config = dict(
    moe_layers=[0, 1, 2, 3, 4, 5, 6, 7, 8],
    rope_fraction=1.0,
    init_std_up=0.0395,
    lr_head=0.0101,
    train_tokens=458900000,
    dataset='wikipedia_en',
)
Below are experts of layer 6 (counted from 0) of a mixture-of-experts language model. Rows are named router (the router's row for the expert) and show model dimensions 80-159. Each number is 200 + 40 x the weight over its row's rms, rounded and kept within 0 to 999.
After each expert's rows: "raises" lists some tokens whose logits its average output raises strongly, later layers aside. This comes from a sample of Wikipedia text that the model never trained on.

# expert 33
router,182,203,189,138,192,193,175,288,223,233,218,239,183,227,170,209,142,203,188,174,234,177,185,267,199,177,229,227,217,204,202,150,226,170,294,265,232,150,208,204,194,203,203,269,148,158,159,240,172,160,285,113,208,257,139,256,175,210,231,196,152,148,172,204,183,123,168,216,221,136,242,140,289,244,244,280,219,234,219,289
raises: "old", "ranch", "rid", "el", "eat", "urn"

# expert 4
router,237,248,196,179,199,150,212,209,222,224,133,183,204,186,196,133,136,256,211,193,147,187,178,208,169,180,192,171,212,168,236,220,239,127,211,201,206,153,170,155,231,271,243,263,159,187,162,160,181,186,210,193,187,231,152,217,166,222,166,182,173,178,206,172,166,189,242,229,150,175,239,193,194,137,242,226,173,215,157,176
raises: " (", " and", ","

# expert 61
router,167,307,188,157,209,199,177,221,216,193,152,313,190,218,244,146,248,224,170,179,168,178,178,211,181,180,234,197,187,187,213,160,221,185,240,271,175,251,135,173,271,197,179,236,144,167,149,216,258,173,284,164,162,208,121,261,189,255,205,197,215,174,237,204,193,238,226,243,206,152,178,219,260,143,260,262,239,300,161,213
raises: "r", "ent", "om", "el", "o", "in"

# expert 41
router,253,277,221,202,165,234,187,288,188,201,125,276,169,161,177,138,161,208,215,147,138,148,221,256,203,114,222,185,198,140,277,217,237,204,204,242,178,173,195,137,224,214,208,204,209,205,238,245,206,175,228,197,182,162,168,251,111,278,182,151,155,124,221,140,160,119,216,210,188,171,178,144,253,130,277,239,228,218,189,262
raises: " ", " —", " ."

# expert 32
router,228,226,171,167,186,183,168,293,252,201,196,202,272,222,183,210,246,201,187,179,137,126,205,205,219,218,168,228,233,174,224,149,248,176,223,250,268,181,202,211,177,235,184,188,154,191,141,172,171,168,277,214,219,211,162,230,195,214,235,188,126,231,212,193,210,215,171,280,196,173,220,197,238,137,269,232,213,246,209,243
raises: ",", " (", ".", " and", ".\n\n", " |"

# expert 15
router,223,213,201,245,209,181,153,246,224,185,131,231,208,161,174,166,132,190,181,162,102,222,161,242,177,202,200,210,242,179,289,231,238,225,258,217,160,142,236,191,260,216,162,221,203,185,129,216,248,153,304,179,183,179,164,271,183,224,280,154,245,208,239,158,221,132,159,251,150,197,224,199,250,185,301,271,188,248,125,195
raises: ".", "econd", "c", "uke", "k", "u"

# expert 25
router,220,201,238,169,196,225,171,206,240,170,186,214,158,186,209,187,200,234,183,164,251,136,167,272,213,168,256,234,182,158,251,210,264,168,228,278,249,118,194,158,188,184,112,217,225,149,148,183,208,146,230,177,165,241,165,255,197,234,236,148,189,211,237,146,257,195,242,183,164,159,200,222,234,165,264,222,243,261,195,215
raises: "ur", "at", "us", "al", "id", "ata"

# expert 31
router,215,221,178,213,188,184,181,223,242,170,222,173,221,207,203,156,271,230,207,181,149,151,210,257,180,172,312,177,183,202,224,206,251,220,245,218,212,201,156,162,263,253,226,167,193,241,185,195,226,166,252,157,222,221,153,240,182,220,191,168,192,190,209,178,226,144,196,264,155,199,171,127,252,157,242,198,206,219,173,295
raises: "al", "ic", "el", "es", "a", "az"

# expert 63
router,211,229,184,241,171,171,135,254,214,200,152,286,227,208,208,172,184,161,248,186,146,187,192,324,200,178,187,211,276,212,211,206,222,217,208,228,214,177,165,232,260,214,167,247,207,141,144,162,209,131,323,190,139,232,189,287,103,212,207,224,219,199,211,135,188,151,189,243,191,173,169,202,243,196,224,243,129,222,158,206
raises: ",", " in", " that", " of"

# expert 35
router,208,265,173,201,184,199,136,231,236,213,143,261,209,187,223,157,192,206,204,154,168,156,162,251,163,185,210,233,205,161,287,187,238,185,260,273,225,176,173,159,222,216,194,247,165,171,158,169,231,149,283,163,181,245,122,265,154,256,204,189,152,155,228,168,201,202,215,262,173,142,232,178,264,141,269,267,214,256,162,219
raises: "uries", "ful", "track", "ph"

# expert 49
router,187,230,205,175,146,195,152,247,242,230,157,233,211,258,208,172,220,237,226,181,180,176,141,274,165,205,202,193,235,217,256,175,255,175,234,228,264,166,195,197,218,205,184,288,133,175,148,174,207,111,271,195,195,269,154,254,168,234,248,215,194,169,201,166,151,181,188,276,199,157,183,219,246,154,221,266,175,238,223,235
raises: "iv", " |", "arm", "ust"

# expert 5
router,185,311,239,244,192,186,176,266,159,176,191,232,193,257,174,163,190,148,144,201,232,193,180,277,145,218,234,210,227,155,304,206,328,209,257,255,170,214,147,181,181,201,198,224,227,183,135,209,186,154,268,173,172,239,192,237,191,216,217,209,170,156,149,160,179,220,206,218,145,179,153,215,265,175,264,241,208,246,180,221
raises: "p", "ply", "posed", "erv", "per", "port"

# expert 44
router,279,275,183,240,234,235,191,214,208,232,154,227,197,175,189,166,170,226,218,139,142,97,205,278,177,188,223,205,182,183,226,217,227,196,233,189,230,142,159,181,251,237,169,220,136,198,123,199,207,136,235,170,220,207,179,214,131,188,269,178,214,181,197,238,176,173,282,235,191,68,202,221,242,189,163,238,183,228,94,215
raises: "O", "S", "R"

# expert 24
router,213,204,234,218,223,196,197,194,210,175,175,248,223,164,156,184,183,169,116,118,154,161,220,253,165,185,214,195,219,212,232,219,195,219,232,257,171,153,141,176,226,290,137,208,141,114,194,236,181,163,188,205,197,214,177,255,200,234,242,202,194,167,236,185,234,122,185,219,182,100,225,248,202,197,258,226,183,218,202,216
raises: "Ch", "the", "Th", "d", "C", "O"

# expert 52
router,220,211,226,202,182,195,203,229,261,198,118,296,239,228,202,199,223,206,230,167,223,151,113,273,162,202,219,213,171,181,235,143,238,148,236,238,194,138,201,188,205,150,211,243,196,215,207,187,224,150,282,217,136,223,102,218,162,200,245,211,137,164,228,203,218,164,193,213,119,205,188,207,256,130,286,187,196,240,162,187
raises: ".", ",", " (", ".\n\n", " ", " |"

# expert 46
router,222,274,142,216,174,143,177,203,256,211,97,256,196,212,187,127,270,214,230,157,243,148,156,190,244,164,232,209,179,117,232,230,201,245,269,280,218,188,184,163,188,205,155,225,168,160,184,188,251,177,263,146,209,226,157,226,209,280,194,217,162,139,223,133,222,221,186,246,159,162,274,178,264,185,264,253,243,250,170,234
raises: "aid", "iv", "ights", "atin"

# expert 38
router,176,258,146,192,233,151,145,221,231,247,109,253,234,202,216,177,209,230,158,193,171,162,210,233,217,211,298,164,221,187,239,160,242,150,241,242,211,138,162,204,215,248,131,275,213,200,101,118,217,151,247,213,193,205,128,213,118,243,167,147,158,173,190,151,203,200,157,256,212,173,222,157,229,90,219,245,209,234,147,267
raises: ",", ".\n\n", ".", " |", ";", " |\n"

# expert 21
router,208,268,187,186,148,207,160,190,217,193,203,213,230,199,219,94,243,210,135,112,173,185,191,204,214,187,186,210,248,206,258,220,288,204,249,223,190,203,204,139,192,223,178,207,170,224,115,208,240,143,232,180,177,184,135,259,122,192,203,153,165,150,201,171,200,247,202,234,198,135,228,195,239,113,241,266,254,233,168,227
raises: "1", "0", "9", "7", "8", "2"

# expert 23
router,224,245,163,183,212,201,179,251,186,188,194,230,189,154,228,141,181,210,178,152,145,161,209,270,187,195,198,240,190,174,246,151,240,123,227,238,216,177,152,143,187,247,175,228,173,162,130,181,213,129,263,185,212,251,191,266,207,215,213,185,182,176,227,137,173,203,248,224,167,159,252,188,253,156,268,241,206,277,173,243
raises: ".", ",", " ", " and", "b"

# expert 13
router,226,228,146,198,189,178,195,216,255,192,189,242,194,215,277,175,242,202,180,199,189,157,224,242,175,221,155,179,236,229,245,169,222,204,277,272,150,129,209,139,229,219,252,179,141,211,143,162,236,193,213,200,145,233,160,214,208,229,227,188,154,223,260,185,121,220,197,291,144,155,250,170,285,151,220,241,225,225,194,223
raises: " of", ".", ".\n\n", ",", " and", " in"

# expert 29
router,232,214,237,163,130,203,98,267,207,191,199,207,186,247,236,181,175,198,159,127,143,120,230,313,146,147,271,248,175,220,228,189,196,226,250,228,169,197,178,156,226,192,163,196,199,190,145,99,285,190,227,162,162,206,159,174,182,260,185,213,130,187,248,204,238,215,217,263,138,183,228,249,265,158,246,261,275,217,169,170
raises: "ing", "er", "ers", "ed", "or", "e"

# expert 27
router,210,266,179,208,232,186,170,241,177,148,192,176,215,180,198,150,184,205,103,197,171,222,179,285,202,183,236,204,171,206,243,196,285,131,233,307,220,187,230,152,234,230,173,260,187,190,232,209,168,192,241,222,194,226,180,236,178,231,231,207,167,188,181,157,187,187,278,265,152,194,227,189,238,153,273,254,217,226,205,200
raises: "l", "d", "p", "line", "st"

# expert 22
router,261,251,195,215,177,158,196,188,182,142,105,235,196,215,258,183,146,181,259,191,180,183,180,187,143,184,228,253,254,247,231,181,185,174,193,244,165,201,153,164,205,227,231,168,207,141,190,163,245,134,269,124,197,231,112,237,194,233,189,221,179,179,189,145,238,161,198,298,196,130,241,147,199,112,231,211,202,194,158,200
raises: "ff", "ver", "fter", "j", "hr", "que"

# expert 19
router,192,201,166,194,179,163,191,169,191,198,165,212,203,162,249,192,213,196,197,151,141,166,137,265,171,191,266,196,195,252,295,210,251,231,236,279,214,187,174,194,214,184,253,249,176,175,217,169,173,172,228,238,172,261,179,216,211,200,214,222,149,170,176,177,230,146,256,249,180,152,245,170,196,185,256,273,246,244,149,209
raises: "19", "10", "18", "17", "22", "9"

# expert 28
router,221,189,190,177,230,183,179,218,217,210,180,214,182,238,201,174,212,179,158,112,238,175,139,269,166,200,262,257,165,199,277,196,230,184,232,255,192,159,194,128,175,205,203,166,142,126,129,188,237,136,237,152,210,244,146,209,204,212,225,205,213,191,221,181,242,175,238,207,177,104,206,153,267,145,232,319,222,190,198,193
raises: "1", "2", "3", "9", "10", "7"

# expert 6
router,231,229,202,175,208,152,127,246,269,213,129,228,199,234,213,181,204,208,154,173,148,136,198,214,179,183,169,228,187,162,236,220,208,209,220,277,184,181,209,95,264,255,192,267,148,206,117,156,141,180,264,182,177,236,130,224,191,267,222,188,194,223,171,205,180,213,217,199,148,158,254,248,265,163,246,197,189,232,213,253
raises: " (", ",", " of", " and", " in", "."

# expert 54
router,225,227,176,196,162,229,143,268,247,163,188,249,253,223,188,164,215,246,185,181,173,185,192,231,167,172,180,230,209,129,263,203,238,227,256,285,207,138,163,122,155,228,236,233,189,179,110,116,191,144,277,196,188,210,132,192,147,267,242,224,197,182,190,182,167,171,227,257,134,180,231,176,251,204,225,236,233,215,178,213
raises: ",", "\n", " and", " (", ".", " from"

# expert 11
router,194,264,156,199,187,155,166,197,177,190,160,250,157,195,231,126,258,186,219,196,196,187,137,214,173,179,225,228,224,195,280,183,220,126,239,178,160,173,206,118,213,189,170,215,201,135,187,165,158,186,262,190,247,190,143,181,177,216,213,159,117,205,229,134,159,140,218,204,164,159,206,194,191,169,271,276,241,204,200,199
raises: "u", "ec", ",", "an", "'s"

# expert 3
router,178,236,207,166,180,144,133,234,204,226,192,199,232,192,263,159,236,202,166,161,198,112,177,205,179,171,213,126,159,163,291,175,181,200,253,252,203,191,168,191,208,221,142,202,166,189,137,192,212,213,199,162,183,250,149,215,169,297,175,139,190,190,182,96,228,214,173,204,119,179,173,177,261,190,204,275,225,226,178,234
raises: "ating", "ated", "ation", "ates", "ate", "ations"

# expert 2
router,216,273,165,106,202,173,194,188,263,203,216,257,200,231,215,163,246,242,175,169,142,163,153,203,204,197,218,254,169,199,278,183,220,173,262,238,217,158,162,205,270,311,230,260,181,217,151,168,199,183,237,185,192,179,143,253,172,224,181,194,202,180,237,177,186,198,192,213,122,186,200,196,261,116,284,292,223,216,218,207
raises: " and", ",", " of", " ("

# expert 40
router,169,216,231,165,129,199,200,239,199,169,179,301,247,201,198,110,259,229,147,159,186,161,217,178,138,164,174,203,266,160,243,198,179,176,251,243,126,175,220,167,193,210,167,247,177,196,188,158,248,183,212,178,168,190,139,291,196,254,241,242,158,154,199,217,228,214,197,222,191,217,276,167,206,178,259,266,238,201,170,170
raises: "ry", "ic", "ra", "im", "a", "am"

# expert 12
router,224,229,194,189,142,190,149,263,251,213,130,176,243,187,212,219,251,168,201,164,168,190,171,237,213,169,183,228,285,172,249,210,234,219,233,252,157,151,201,156,240,269,160,237,187,159,193,168,209,179,241,242,217,258,104,256,205,218,208,191,195,95,219,149,190,170,225,239,184,119,212,187,234,190,222,225,185,207,163,192
raises: "-", ",", " and", " cons"

# expert 42
router,263,212,189,143,171,177,190,263,254,167,125,219,200,172,284,128,206,242,153,176,186,188,208,239,155,184,185,251,241,213,204,195,219,252,248,288,205,189,112,166,233,230,194,231,153,209,137,139,194,161,194,187,195,250,160,271,125,202,221,149,150,217,274,133,167,229,184,247,128,77,216,239,213,209,244,251,194,184,202,202
raises: ",", " and", ".", " in", " (", " on"

# expert 37
router,267,217,172,166,169,150,155,202,194,199,155,216,159,243,238,192,177,173,135,155,167,131,183,274,201,146,210,251,217,141,248,213,279,241,189,210,195,236,136,196,216,218,233,250,173,156,100,193,196,161,219,191,241,205,98,234,203,232,162,163,202,187,153,194,185,176,208,236,171,176,238,209,235,144,255,253,210,223,228,250
raises: ",", ".", " and", " in", " (", ".\n\n"

# expert 0
router,219,237,141,214,168,189,158,250,216,235,177,302,217,163,199,172,219,165,204,175,151,219,145,268,206,189,190,213,265,141,229,222,227,194,262,216,196,170,166,216,259,253,185,222,191,119,155,177,216,171,266,128,157,242,177,254,157,265,211,224,206,165,268,150,198,193,236,231,195,207,220,154,247,141,244,207,154,200,189,192
raises: ",", " in", ".", " (", " of", "'"